Experts of a small language model.
Size: width 192, vocabulary 16384.
Experts: 128 experts in each of 5 layers, 96 GELU neurons an expert, 6 picks a token, a softmax router, a shared expert of 128 neurons.
Training: a variant of Adam for the experts, 3019 steps.
Below are experts of layer 5 (counted from 0) of a mixture-of-experts language model. Rows are named up (a neuron's input weights, with its number) and show model dimensions 0-191. Each number is 500 + 25 x the weight over its row's rms, rounded and kept within 0 to 999. Numbers have three digits each.
Before each expert's rows: "comes after" lists some tokens at least twice as common just before its tokens as in all text. This comes from a sample of Wikipedia text that the model never trained on. Tokens count by the router's weight.

# expert 58
comes after: " ", "1", "2", "3", " (", "4"
up1:519516532525509519457549488514531514525478505451523473515503487511504489515515482496485499469467503524509480487496468478529466510511524515476501522446518531513518519455492479533507512497471509511490454505507528503481478506453519488487501495469443467485478488510483458534538525494488510513521471496549525527495493516506469494456484469505507488490530475530503532513488473519507459477498451465465506492497530513512515436561429528516506492520535452556508478489514481509473506540514488463507483536512566510536463501502538488508482551526474478516498498502479508509495478508500474504
up2:526510510469515488506527472520530516525526484510503532486499467544499470480515533502454536512536468521500532498519506464513505500504515530505488523493560507529514484513488509489472483504453467541546519452507522499537435454475485465496513517499464509446487459516548468496513471541482498508486515440527487499525498478496527491501502489520488496534542489539510537490444482533455505503478479512546473512496467517513476505523525508514507516496508498529478466475479534484506520510514529526528480494509513520489471502521477484494511462523535442538490498528474540472481515518543515476
up3:482520486485491478500533493477532509507556496497541481516418507571517488501431465513478478497471473495514487466500498463498502503479504492471492468518496561502492452502500516533516532497466524485522494468516490476514496531488502509490476463556474480487508468463475522509493569493497504531495477517522485484504499527435530497509479482529504496506447458505515483430494505501515481489481517516518463511509500546502494510486508499518524462484512513488464517479498530484505515508497511560515459475515459502489471463490487488505490479490526443528485513508520516512546501498525522499
up4:489499479523488505486488496503498512505412479497485499507518468535497508489556519505462549515528512532516478486507528523484518515507494500494495497439493447515518508468448494512517482524516498503479468499504515440485478497495523487528467497490510460504499571480498515524484517500469517517533440475462507519447518488521431505491530464487506518531525491502510543518536469513494492532476485532462477466507470498459510489528503501528510493474511520545502555451475520526534517505465483525501491524489481530487478521479509497532519521496505487497507513508464496520454474498536473529
up5:510473492479487488474484533515559523480454502476506513529476568482479543487488543511509494510487474497494497515505501507494517499510500492480515490510482506489515472499516514526497459510527516491461479506506504494479560506484479502484461459493503519542517486529506486541494514480479479541506511552529496480462459490526505498502528519529537500514455487524505471484538507538467473468527492548510552474507516513462527492536482495501525514526479539550495540506540513471530533505468482468513566452488546433500515481505500502526498450523483507489524500490487502505509443466509505504
up6:478502527439482495489499505501466466479523506473498491535445468515534487506512474484492493528502523483516538519479512469535531482506462512517466480536486500485507521518479482569476489543562482487492452498511539522507522521525501469536464502460529568513509499502482518511484525475520524520501511508536485523479522505509480525484501491458516456514461503499511479448471501505477507525492490483470505509531510538502507489556466522465504517488494507522514532506536510471504456512472520516495497574561511503497479464496525509513500530502526522484487553523459488509475494513539510505
up7:519508478485515491516502508464535521515477491485495510547475556445497498504544538491525494477446501480467492514491470519502482497479472501497527500517500506501533493493475443555500502519509438488517500525512471510497530476509514521513490517511516518515479479552482487544484531489526462521498528525501463508508490499520474505471480580506497472485486523521518480490485517499515462504541479490495522462504516518477496472515507543443519502521502507472535526473500527478499458531454475471499563480496509471517477492489463475526482494503494505527546523493457524519545466459447512494
up8:495526495517506501556487487481511479496456499497486494502514502483497532512527500537513530560474482491515485469510521501549490488525471503472497481509503475484529486485550488503514476542477476568426479450461492511496495502489510472501491501529509499525539536502531469446485533535472529514539491452483473473521523493525497538497567493539480510534492445522510511473473481489520483489503514486449453499503508477509502514547497498509505488492514517522521529536502478437550495508531483508471483531477502496513498504499498471539502472522500497487505468544514492508505506537549511494

# expert 96
comes after: " |", ";", " /", "6", "3", "5"
up1:486525499486469494486548503500496494487510517462515524468475512483485517510516505456453497528519462492479524456485498519526521455513515521477523506504461488522513526533492521525505516486507459490504462487469504523510490521481492469543517466465511482523523506497494492502491501495487475493515498521536462476458445508550530488475545511481489474507501539471533495464498502519536552505564449482490529540530477532506549460469489548507516500529480509524452458511507482460509535494485493525520470509536499487518495482485507513513490516555495487517460540499474523500524545530532532475
up2:473481510514488485579498510502474479525517490474502464505521502532508514542501496472508526495508501540507555504490517431518531493491513475540509511473487520485464453553473491470480441464525482504501485514511504476504475508466481487489508508503498513498531541472549544485500478515453537477499521475440499496511497510522534531514484498492452533518497500474462505501544496493513508481514513523498499505485514533531455477503491497524489503465495464516472502453497540483525490425474479466482521496486512522507517504522516515560524456525497483553467495511494500511494500511542531490
up3:515504508446494474532480498474501475496503507463463493500523479487516518455544519529449496493501517498469520497494492471508511492533501490539525557491509496523512519528504514504513504529501519493488496483507502521486474499503504496526517471509539497499492553528555514477489502513514489526565475473494524486525450484503487543487529524505516516424497560519493507476503462554542498497516433456476463466515489473524547486538496488476481525485499521502514514502471463492528452465488460515463498518498531477507512479499503494498498510554445464517524524516474485464517508505536498502
up4:483491505522502496479532513455496530503470499468462507505539528481512524520512480522474530511484519526521512503492477473540537515526494506507467477511486442498527555480506510481488492494492525522476511510470526514450525481486469500494454498495479487499447564550521478507505525489490461537554476485520526541508462482488480513498509508479560519478463513488489511481537482532576481486452512509473489470489511449498521508539515501467501467499490510522534511503500484495523491477521465478470491484515503501550542507467512482513486534509527498464520527476462490489512502530496436489
up5:505490500493496472533526513486512456523507497494482488515484455526526536513485462445508483517515454481520480466508532500498522456506513469524449464513499549494458495518501502520540493514480510484493497455509507506477434516505561475482465471523547499512456493498491502492489495492517498470454511505551503530481520539495494479497478514491506490558530528525467507494507533503524489480540442493528533526517514558481491473494529548520545465501513520491508523533488545486500486474459490513469503513503489508498490501487487514480519489513568440496493517496505498536519532497482526510
up6:504504532539507487561533506497517503484489537462512447506454506514507481540518495502514496507494535461532513493487497525437523495488485521520512482495438502500520489539498476526513481478474505521498516442497474543455473523514535489467497518508513490515520525512502486504476516495489471504477481453510513487496537502525513508475554518475474477511517478527491499486508493472495482494500543484538541505526502505460510473492513505452457500473493536504531522508500589528496498511479477543466506461494490501539478493473463476523494501519525464468469465501453510550503538490462510496
up7:528496523493471489461447529496509466436535502505471519510476508488501563523514496501484456523488547512496510520519526501551504505495501501475460509526490515509479533541482513498506499486531473509482525517494471559508528480489477477486538524516500490496519529461484528462482501502483516493499503478485480497491557504554498497492518510507486512491480428492498518506548510490491516479493553528523484511520485476424491518477517494486506503511520531463457490492510462486508493457482478543494500533425501492504478485489502497501489474505511491542495497511558529444478507519483523550
up8:517519479507513529563501560481525468485488498524495481469474491465492517519511534518509480498492531474514496501517489511457568507490458517519499511508463509471504488519488489545522541473505501495500515468434492503501509491497472512478486491521497517522524530481490479473477494509500463495480461499520468462490566519508501491507511527479490474541490482535500464493509457479501473502487543520479508554493529471451491502476514495502481540531473529472526534496495514467514503575519497572480476504502484492509482499493494461526503506478571473514526486512471512515552508492488483532

# expert 12
comes after: "\n", ".", "==", " =", " ==", "==="
up2:512498513518483468489484489526467515484475477508474442478515507503507496489511494492512461490512531503516535527525475440504525541505470524491502517494503481474499509489458505522479464508520521531495474505498511497467496499474514451502485482445492536505533487545537553482492483518478509503486530479497496470485540469489457493530527498541501537470509498489484525505519501501483516508483494509494515542509472499486530511505465513472457468487449463514470545477465522544554458483492486516509536499483502513532509496560554544488520478552496509494559506524510443464514473529537495495
up3:491541532527459491490464505469523525488513483495525540487505496480511521473501544543481517471509495501509481492532490467488528510497461547493490500512515504542482543508492508522542516518471509491525487487471500511532482510497516500503495489520513483520496413518497512493527522517526534526506504428507526518521540486458465509506510498490516525498529524525505523539477517489544526483499482516441511474482519496517495544486490457482482490467479493494467532478531489462560454516530485535496508496474501530492471476527506502453533479498544431484528449491483521480501496474475478487
up4:496488491493518492516510489548458499461528487516524487486544498516473483502516510425501522550503514436507474517471503497527528521519513481508476511497487492510482485485506469491511477490526512503507453514495502562523495489465502498493446450453454530494445490484498485505452493462516552520497511515442482528518481493568545480508483485468529507491453499496532520508470536513514504505472490514535529482500508468484458505518486492513490524526515479480486494493491497521479516510537510533497500489524462510554519494516477487485520459487564474506445522504503498518519517506487499541
up5:464500506507491491484496502495505534519551488503537536498536525478510517479493529511490528515526499541527480504525527428525507480479495523478510497539505495513500533487511512487529528517494497528518530471489462508541466484507489503481482521508491492522446450471532437480545513561476463542489486474561508497506520525533554470487499508461510508513463490533520541533506488489472476490502493478492521460548523492529505503482462470479512519498509478460531503502540462499509528509541481457498489519493504477502464520548493524503451508463495461463503463503509498512531508489498509490
up6:538527493520506495474486496486513511478506519451464493502483507513501499502495493526499496498484533546497501500504479501491478541518476489477505550476492467446504539505464487521530518515482507518508471492464532490445482505513478517486474501507454511501492459494560445463499527490493469592526505502549532524516497516480482522523487509473515498496431497541555529489500463458548505517443490498524533509502490508482459483509502479493499493485529496477498524495459486502506469557494495511466490484531512480523474511544507507490490471475523461491572494509504486483488503498475498519
up7:535524451538509477468461464521522485491537520569523494477497505494489485490470521424510524504457534490488474499475485512514521508477476505526515496546494504520496438482457495513481516469521520448489510480517504445506512505494494499482527513497496531494510492503481491516481481523510430534500467530493507506526488499528496499523489499497502517538499496498498502482497469509533478527410495512551548516525514510497515508502490485511468510492458473513533450487476523523504505466473504508506503548505556499499499482535484485492514470488500559478532516559516529504492515478508529513
up8:524470466469453493512515494454485502458490524556498539500488489550509496539482495482482446521458485490494498509488458460469497502530506495497504495554511523504492482473494500487502493471525512461461472503493504526493521515495508512516521507448497521528505529516494522460488512483512533516470471504483506564493462529537466492481517506482505519505469556491491477469464553502482496536468508443480496476521514487551514472503482522523478534520496514497459555508481503488479517528461529491490494493509505501499535523451473500475499481496509550479494518434485500511521512520553522515
up9:518523515498504510477518539517467568503489487493530477517508530468493485473494517474514526516490523532513489497535539502534503493491489512530503484510497514525521515523486486532476495479529485467516502514489511455435531504488483493512469507464485541499572546473512510517513475483511489504514542512513457473503482481475516496540488498485499568485485475472476497501518483511529449510506502562507498483452504472449460487492523508487499504441491536477523490498504496463528485466497475471481490480515533520560536496526472460527495519523584500500498503516465483502488515488484470505

# expert 77
comes after: " a", " the", "==", "|", "–", "s"
up0:502502522538465546510524483492485518476478536529507529472535482500465488537510518495513469518514518488486574529497503454492547486532476472526514499518519480478523529483516477554484471532504508508495486508479479527498487486517514512489507556494514506537522495532513531489526529502476492481485517478479552510480495500496491504532478517507482465536553534515486453490470458515527492458507494488510473431511474495481479488504474506454551500497489483500510522536481472476525494564516466485442502512480489456524505503505515485461536504465475509522507474513550508473536513485473495522
up1:491477501502482513504501508515465530451491499493496517501477470528513512513481500511459516531491494472474544508525549485466537492484518510478460522499533508500482521495444467468510559522456539478479502518509521483449521538484515478480514469523475533524515445492511478529504494518515503498477500498462509496495471539498547513510505504520422479512530505513481510481525566515498503494526482535551527492496517513471499509504503495505505512511547507530457520455482501457459473486518438539493512445503518465484545480488467486486510469474531482487477515526495504505462531478498498505
up2:501429494467504503526462478542500523511506469494478477498485513487492505496498475496477538537480470541476518523482544509509501484492521514489529487521521479494500533531474508491511459479479470479498499531522511534509508429526486486525482520473519480506508487499491493524493458498472496515524538467506469479487550505540525499438506502452494486554465456483501471478480491483510444525510526487512498468518473510534486473501478476500482491515466486483498475527533491459477501524524530473510537548554514537523511478497474504518543532534556509473508544521526486467503477493480527478
up3:506542488498496485514528506467494541549499493496496497489450529489509476498514468495459487511468524500519503515531504469494485486506508511490468479559507492513466552525507488466527503499490480525543467430575476508461484509520504497477443506537474487515485502515532469458512473543524498485508499490551480564485466467457524492475529512491509527492494533473469520501470512516515510480504475521467481465547513496500515490528485536448480483469480471534497495521539527524519543492487513476508515526513501474479505440524494464519511497500504500521510499530489517472472533494510494469
up4:480503480473496510523527556482498481545483489503496546480522500478535496479526537545488480505478535475479468512453516491478496474488473512519477552527494500458539535471536515542479497510501511505561539542513457464493488523521488473510459554487451499513523524454545517518488502533520474496522505460513518488469488489513466466504530530500523532465522496466499495516459502536497527536506463508472484468502489495474536478506476474526520499511502523471483510493488475523497555511468462496470486515472504492501534474494483476483493487524468500516515511489503489448514482475477549528
up5:497554457455463501490441521505551492506513475486546442501527515489493522507477488495492472459479497502498528511435503519452496488495490472477507520494547517473471549555473514518498493496488494452503483511530485534496508489518496512501494518459550489530472531493487496500505515513448494524548459512456523489469501506547534523495504518483505506491542519497504512496517483490496489516498491480510501493481458472500466498523552512554471543489509487538508476468490463516488485495502522498526543495514477493498537492512464485476495478540560477466501533531503475514484466496505476517
up6:497479513534483523506544498479498516495490481529523525451509465501505522530486559512524473536493488463466489515468502505456521491535474489511489508508492450500464519509477496513507468516493487461463499544512468512483485496496507489505491450508526502484492511543492516514503523496472489545491542520493490472478496500491491498563499472506504502500495487520462508501525513522475492512567473518548544502494444491508527433519521488489504469507474522507480482490439509479528518557502485450480565509481454487493454504501510477480523494489515523490554519496505476468526526506508461544
up7:498440479487536495539496520531470516481508492501500514504463530526481516504530503541466512520524508491508490461543510503521474520514493512539455514512540527478459491454481476482527535518421491529526486503510516530461503482508512503517485542467485490493503496472515514508539550480480489480499536486500528551549523502490510464494494496488447524535524486428482481506508454516498493479504515490507458498483502519488497486471511512494556486475518508518468495489518491524477488455533489501476475484518527482503542433471498496553493503464483472493496510515476491517488471501539515457

# expert 103
comes after: " |", "\n", ")", "|---|---|---|---|", "|---|---|---|---|---|", "|---|---|---|---|---|---|"
up1:511492470517482524488519482473476529509500523508477477528529529488505538472485475508485508514444471494538527472480487519525511454481498520532499488480504516496569465510519490545504477573504468499520512518511502498403479484521479455497509534524496489525521509535483500475493473521511498511521510502481439470508498528486488517463520492489476500506457466501484522502475512517458503470527481514489462493490490510514508499497493512508491497447496513521499472514512550467524503509478501444465538491506519519527495509497510496511481514510499563440551496465568508509497480518518472473
up2:517536482503466500512464501480525500503546452501479505504477531525535500486511517505505535492536479520518457489538487476497506507490542535454452524502488505471519458519498492501556502477511485523549533444498464528500452499482486441469475554536498498503474454485458498459476535532487501492523479490513489500490487517546486495483513522507448506516508491546494537519486510517492507502503501484489530486533520489486499530463498479489524496513490540494490511475512493518506530526523519545490516484478503530468463485504553471487522489491524457488498472559497528465479492534529499443
up3:537551531480482512502490525506500498491516492516497516499477453492508467505459528507472512515485483464468492503465491527538554503483485535515463506527503496524498495541546523533533519480499529504522520489508450504506496552504517489455479474519444497512508482473466491510501542516486508490501466512465530503504468516476506484480454498497503497485503519536486477558426538472526492502486478513503518497507533555496486544481545499497480526569474497443459533484486480498491455471482459516542469540532488513448473501513510498498498492492513478525487512499523491473477503504499491507
up4:493466523479526522510487503496531531471528528506505547536506486485458511500472459520541536491549478510461506485483537489464524485509510496463528493522528515529459505528511504517516529455471498490494460472512488568484517523500509512499529510502500484478485508469444471489510514501493489498519469525558554519504514483473561469511467499521463521509543449509466472575507553461522527495483483485494509457500509504502512499495500483492538508490491488472479501533542521510476528489524449501496459488448523499496502462482510490507474499483512495463487527516503511496475481489499468490
up5:491479478506493504512504463496482523493461494491488478461514497541511534450453500510482506526510521486519528499516486482490483473491523503509507516527484501480483500512490498508502514491497495474470506521478530461459514510487460503472499458502537498485474580533531501490485518486475517496557507523460504496513471512543492533532563507522502512503524500521437517437465513479467480512477481502498504503537474521550532502501545493544550465447531502505487515507448519488519499501424524493475535492502521487527506515532499463543461488491541500477526515493494502496520473492502455513
up6:484491568504493492521476499534504507506515512483514521509490428500505476497509487468516475491497486475486507492488506503513522522521471508561531469520476490499450550528502458510518526509538467459486472498528458504464486513481490510511525534497546519545466504493503496554514525516479469512505474532496506541515475511474515490496457501493512495497444538513482469506525520463521496464490513490514515489500476542553503503470480485470510524531477447462537534514535507519508512453517487467491538532503525497522498479488496515466524544478532463482481525481487451491511480479500456540
up7:510476527517536457460478527508529490441555501520535466489471541553521535519468529496550470460500500496516542475503491513497492511488525491473521492509489528456516495524510505503515491483496465495514466530462497510487529500525521473494501522494491515496507479545477533502510490486448499470473487500503485477505520518515502500539536522482506517486494497503477540514465454505480525508504492510481462533546522495463520506479474510472530472446536522482453470497471481493506530509442534478471442460479514503532522524477499465526521509482474498513497496523566515493517496517456481500
up8:500521509497484470476517464514503488474499489504504462496457527542486507465480495516462539486487501526546418497450490490542509529497506496458509501533499568508529517490479516511506500480500494524498529500513555465507475511400535462494498498467538476483484501523487510493511525484452526485482506522506458471465549519496494512513484516523510495504499528497495499479528526536467490463491485510508511519529435484502452498511510500498542492479524491545457503474498516509502504521473518494509488509498531514520501516468506512470496536547526471514459512463532528473493491500502504541

# expert 42
comes after: ")", "\n", ".", " classification", " information", " Animalia"
up2:462456451483489530507469473493487502521489477479506498480446466507525495481508574502541540512477485465490535501496513480498508492500487499446513471498513501526479493518504505483534543515456486518499503508498504549511496493499510482464481481551503479502473497555477539495506507536497516473504460456486503507520535494531527505482497488504543486532509494537509508521476489520522556489503532479474512476543486471539487509493506455515463494528483466496470480511484481454518440500508510511496474522470520517480461486513528504555546540510517540513479541526491514460471501473547507498
up3:504536509497488525457505531449510459527496526499489517538487505505518513471470518506492454504497518523480493546456517509432542455513510481513499483515498511461492510500485497513478536481512512440496505481532512510488509510458538514541522525528450503468454491489517521499511496531500485526488544525533522533512532507499526476457486507511492504500491512501459478498466530500513571500503451474514539482528557554489516464493508482495528512473496511508529484504469481481509526488494463506455502468511519486517504466496518499477474500506511472478501497455546541476442524475484470509
up4:466491429528493532514466460492476482522499487505505471496459481515503516472502513481512545490487554484515503534503504466448512519520476510471505509500510499499530505454493517476532526462481495508475518503478482521546500509524498517511467497516509482523511483504512489493513500509526562476529447452498478508493541514513511498466442491528532518492496496509512499483461491490499494519457525468476483475492518434483502487499479496520441525500489487529513522482469492521503431520528508524491473538477477504512474491519497501512498556492478515565525535527488527473512502451564527506
up5:523513451471500526473483516470497428447515482497459514503440501522533517502482463496485496488507502471483482517517488472430527483541521506496472517509524481475511457481510473492523482497472480498497456497504466540513538561513522521547496508547508483534516466484515464521495507491504487505513483516529526514504474553496529530481553503486462514492529513514490498524498525542483514493489452488517488505545531468491511479494493510486475502502508469532540508513493477492498528529487480493498488487491528466493467502512482487509452539504513485489568471534504536496511431503498489517
up6:473518489521470527495450506506509528479530535501534503452471460451509478538510508506521489504517542537516479481449506517493496514441511497492498453485496476488525505458534540506515513469498491507529470480473523495492528495511509496516490447469443487487499496516545541473486560497527479524511532515533473516521497496520508516503498539475464502532466493519501501518500545450505518498499504492481552491530489500483493473503494495533459520479494491483526519495464525481493461529569496490541488485510512483523501561505488518487517539484507537500544472488511526467465516464491482531
up7:517500464472491523545554482460490523538486526517491516515541517517480501502487414514542484509538490491505524487516513468437484533484531504544493497471512533492501505490472492509538481534483504499509500513511489464499527530488459520549477539482475493505494486499505511524525494507549521520510493469495516512508485521496499474501484494472492517506499474516484462535490485518469480475508494476498492433446553493473542544474483551496482482498515427510515451506523494473503531519456491514491553509446520494508495504518505501505505498500450489464528516502481510521527461492502517497
up8:492473539470500491472534536508449511513512529502497453507507483527455491495509491461515489507552513499505498507544482515525454523498560501529423495487500511475478494494523514528508519530508469507456469523537479491506553565474496493502469487523503549514543481498533483558472490540505497499506499489521496539453485563480515487514475499512509473515494514458480490524504499512512503471484482530481527502479503518475518543507510505486487509526497467506489527473518475484510507528461500497481501531503515502500537475519503503483526511473521439519515523468454497532516466459451518518
up9:452494469487502507502486525514483476466560461493507464497498502514502496477493524529502535510522471525499540491503529486511489485511480523497504476529505512504512511476507533494491446503487490466522470502503551524483475458495494482449495441455511437515498469473530488437524486517476514491511494496480495502526473495459526499480486491513488529504485484473493518548495511513493539517481489489463462510545511506538505508502500502540477487470477459525432531508529498455504502527539538503520470531519500508467565521514476522492520461528537556487521474477498476490523495512533471478

# expert 83
comes after: " the", " The", " United", " of", " New", "The"
up0:500465484536459493533541492499523489476523463488527490528492476492460494518517543522502499508519491487500537468483469517503539502492452513529511476513477533561477516479557480533534491550511484524513532516510487553491504488470527498528455529496467462475501499520533459509550534513478482513468455442490511522487479511544535504473439473501522476508506499480506530548481503499525524500496474521486517498493548509482540519512541521522465534476500465495509519513515499514482446455497495500469507512480488498509489500463503552473483492492509478492522485490506533480469520486496490528
up1:466472526490504518532498510523538524547494472484510494516448499507464508461510469498486496530500532508560511473517490459525537472510479479520495524447508503495500531468500540516509516490513488503479481525498512529451476475497490508525492487486478545492462517517522518483501501473508534476519432478464460482514529514489512557462489489478538533466526508547448493506508504480474488486519499532493454529536498529509462472516496475506512528498493511518496477518503548459527502473505504501495457523510491494472508458459532493529522468490466523559529537483524499505533532504514525526
up2:518506514522478515424510488463502514473494514487516502530499497491521452521519455507534516515461519521533491532499478539501451489499476521534497498471497476468491535481459492505528473471503507497478452522449538487505506510489506544501457526525478515489497517493492508527461506494500472510530483493547516552472496493507534519512502502488503505524447495525544555516544496475526499507533475510540510510474506476493457500492481488505525501481487506536524470547495507466491428539564467492494520479497502457519490506503464471509506509490496523496563500480459490479514466498490472492
up3:473476487461460563513527457465552514505508511498486509507484492452462503491544496465514477467506455522495485497523487506508522519501498466521502468536512549492487536497489499554509519491490499526520477485530509486486477476478469507492470458483530459487490523509532506476518526504516480528536453522479499527488497505480533547513465550462525560524517480458531528516471534460500491506483532502467516464517449454478505535527524447514467488501491507509536514538537499485493472515468489480523502483519502460488495492455506488505493524509507503489501505475520506513497509488489499561
up4:508541512467489525494543523508510432511482509509467511478445471522516531504501500569482486470514488493484520474492548496472569529500495487535498548450512513506538462496505490533501484517474516522482520532531492481481473500472496465506487549470470472481509524490519540499511525503459535508461485487463512505456521543477495502498479480483505453537481513531499448465476544520529505498476493494499471488497478470502492467521480511538509494524494473520501469491508507500488501505492497525493480486494495485521501520497514472532473508566501501570489529474541468479490509495495457479
up5:492453493482451462496519502466440510496525490495519477542517492514544490505523454502484467507459508482516552485558484469475549481467501500484478501500534492485526496538508475472484512509514521488498509471463514506471503513552481475509478497518450517481520518501579508520523482498509494505528475470499531504523508500510536502512536527519508521492505537474468483465486520474512529462511459514544524476508486457497527500493409504506513517529514494515528501497504474507487491496482462533518488490527481481499475487522514555537492503513521496560512518526495506458492493471525528500
up6:510467484482493484484515506484489500498539514496498514497468507531516491510492465467499476524521501475523518508511484485486513533488485521474527484533470514503508518508480486486518522490501479543471437460476529504475460489530488511483472522468489450477475516493546515501509523499524466524509487495464501475513507493489556455520490506452535464516479545498490533538515515492500509497511494484522473497495560490501502488502494559494550498520521517486514492482528491480470446491533474491520493432495527476563550526509468560510508424499466501523486480508517561498531528492484506522
up7:487525517516537523503512530512485505522523504435468490508496504510521537488502498522471496522502472512495540503511500472513492490503512507506492458552506542480474451561468468512534534488476505501519465514467517488475553501503511492481497556491451505513521483483530522546533501465518500490555491481544481463486523507510533541492508477448489469513501502478479474520458548491474524503501508498470499446530500518494479478504488517542504490519466472514516463499530460501494539470503520501512458491548488514529475528482491506520470481548540492529463498490461488538514487506454498502

# expert 13
comes after: " |", "|", ",", ":", ";", " in"
up6:505501528485523497478516469518523473513513488439478510524508519517538543492496470570533508477488504524504502447493495469510529495509498510492523512474489528504531523525491494519486488501488503545486458459506553564475529503534493458487545511501460552519495509525474478458483508498523478518490520491505489515503443515457537519502476527495499454510510500552484494488506500483536487499559470444487489512511521555478496442481483506499494513512493505473489495522532505465497470486522498458437507484507487517506514474493523502499492501524494508480506511556501507521450553510518516473
up7:489504515498514495509531438478513537511503490490521500562482517500512483484509497472499508536481500521527493464530483481516435562482553507475514493480559531491505524469477504481503511498492519561465461459453524521508475472534490506530493510461508486480457514563482499489510452506467501486507509483550515520506534496507520509467505483481474507444479489486521502495477493522469529478516494491454480480520490504500501506513468530444517505472520489492488505517531503484505497530499544483507475489462523505458521529528514515549501522451476489509502471511497514537527518555496523475
up8:508484509497524478485524466541534441483503483507520472511547455539481539500497524470502487487507522490514499460490530501518472532483540508513556524495515456531485465500497485494516534514516493526540500466539499507525477486498542520462554466494463489445529487497470545473529488516514507492471521485513495475536467483495467482536508499502502477503514503460546493493453498468540523511575502496488505562482499517483511497451522482514502492488505515514478536452483473502486518529503499470475485459526518505456473490520515529480477496465512508493450483482490478483491524480502475500
up9:519464514553488485455489504512538534471486514502484484480529493522497522480505543499480484549508556516510493458488510475527523502489519518523510529485489472472520485482483519539494491580511492511478508527467533486490516533490494477465491494502489501469540469511506540509536500487524481522472510507492486459464488500481495511551511491522478486540478503479508497446514465489550498483543480531531444546497497516481493503533510474519487544489501550510475527469457526494525474487479485464441515462504515502506489502505502495546510515473511483520508506511532518469484560451492466512
up10:509474524502504494513554507475536435543493499496467488535540531488478503516505483499506487526485511495485528442485515518517528480510514529532542539481489481483530460536487495539499471457510467490446477515493499501535448515450527498469526504497470517506516539507531490503512502526501493470492496471498510456484482498574480531532459499489468507507489501520460513525501489483540490465497474544454503525488488498482479479477516486507496471541511458548514475497524543488526523484501479509451503492508499522506517476480486472492538467523524487551460462491479541490494511487514489482
up11:484514506516519513491507477474479509522517495495528543455476458464499503527491527472514483492516484483498500504478478455516473488493491505535520488520549516521487455531490494502488496507512490514470549480492528489505509495510485532467470530510486524459499484476533444506528524521489524536491543477473558520528498497492485514491476505494530492508508482523488472541461482526527537478435478536468503530492509516505506505572483493503476518574521525490470472450531532472505519547519489498502492503476486484481471515474516514485482418516479513510540471511492506500508461505496562494
up12:570484501472509494510543524489492482520498476477474520476452464497536561518503499496458510515474497520456504459486504478500526478481533525568483519499507528489515494528489494536519492478511485477495507500514486500469493514454508472502476510534503553505505529522584539466489499486561530451490518510485532481514504496495496507513507507470484496497465526493446512495503504493549501485511466484545508532483517517521512488496507454504507518538512486535453500465488498513509510428485482521469522465501504489500488468483501500485482493533492504505468514550510549468482489488527463515
up13:487472475484475466497564546514552491517495548525468504502482499473491500478542518479483517488461492514518501479500503494528548466506522492457471534499495540486502529516492496557504514488530511505505469450498474520529473502485506487459511503515457514496491551473507517535503517507457459453497494468534470496480539512546501483490510517494494521527492541470484545508514501491547488477522488491496497490534475466464511533528532471503518485504515489513538501487509486506494510433474489525485514514485484498471516535458496481512499520479546484557444518465491495449528538503494507500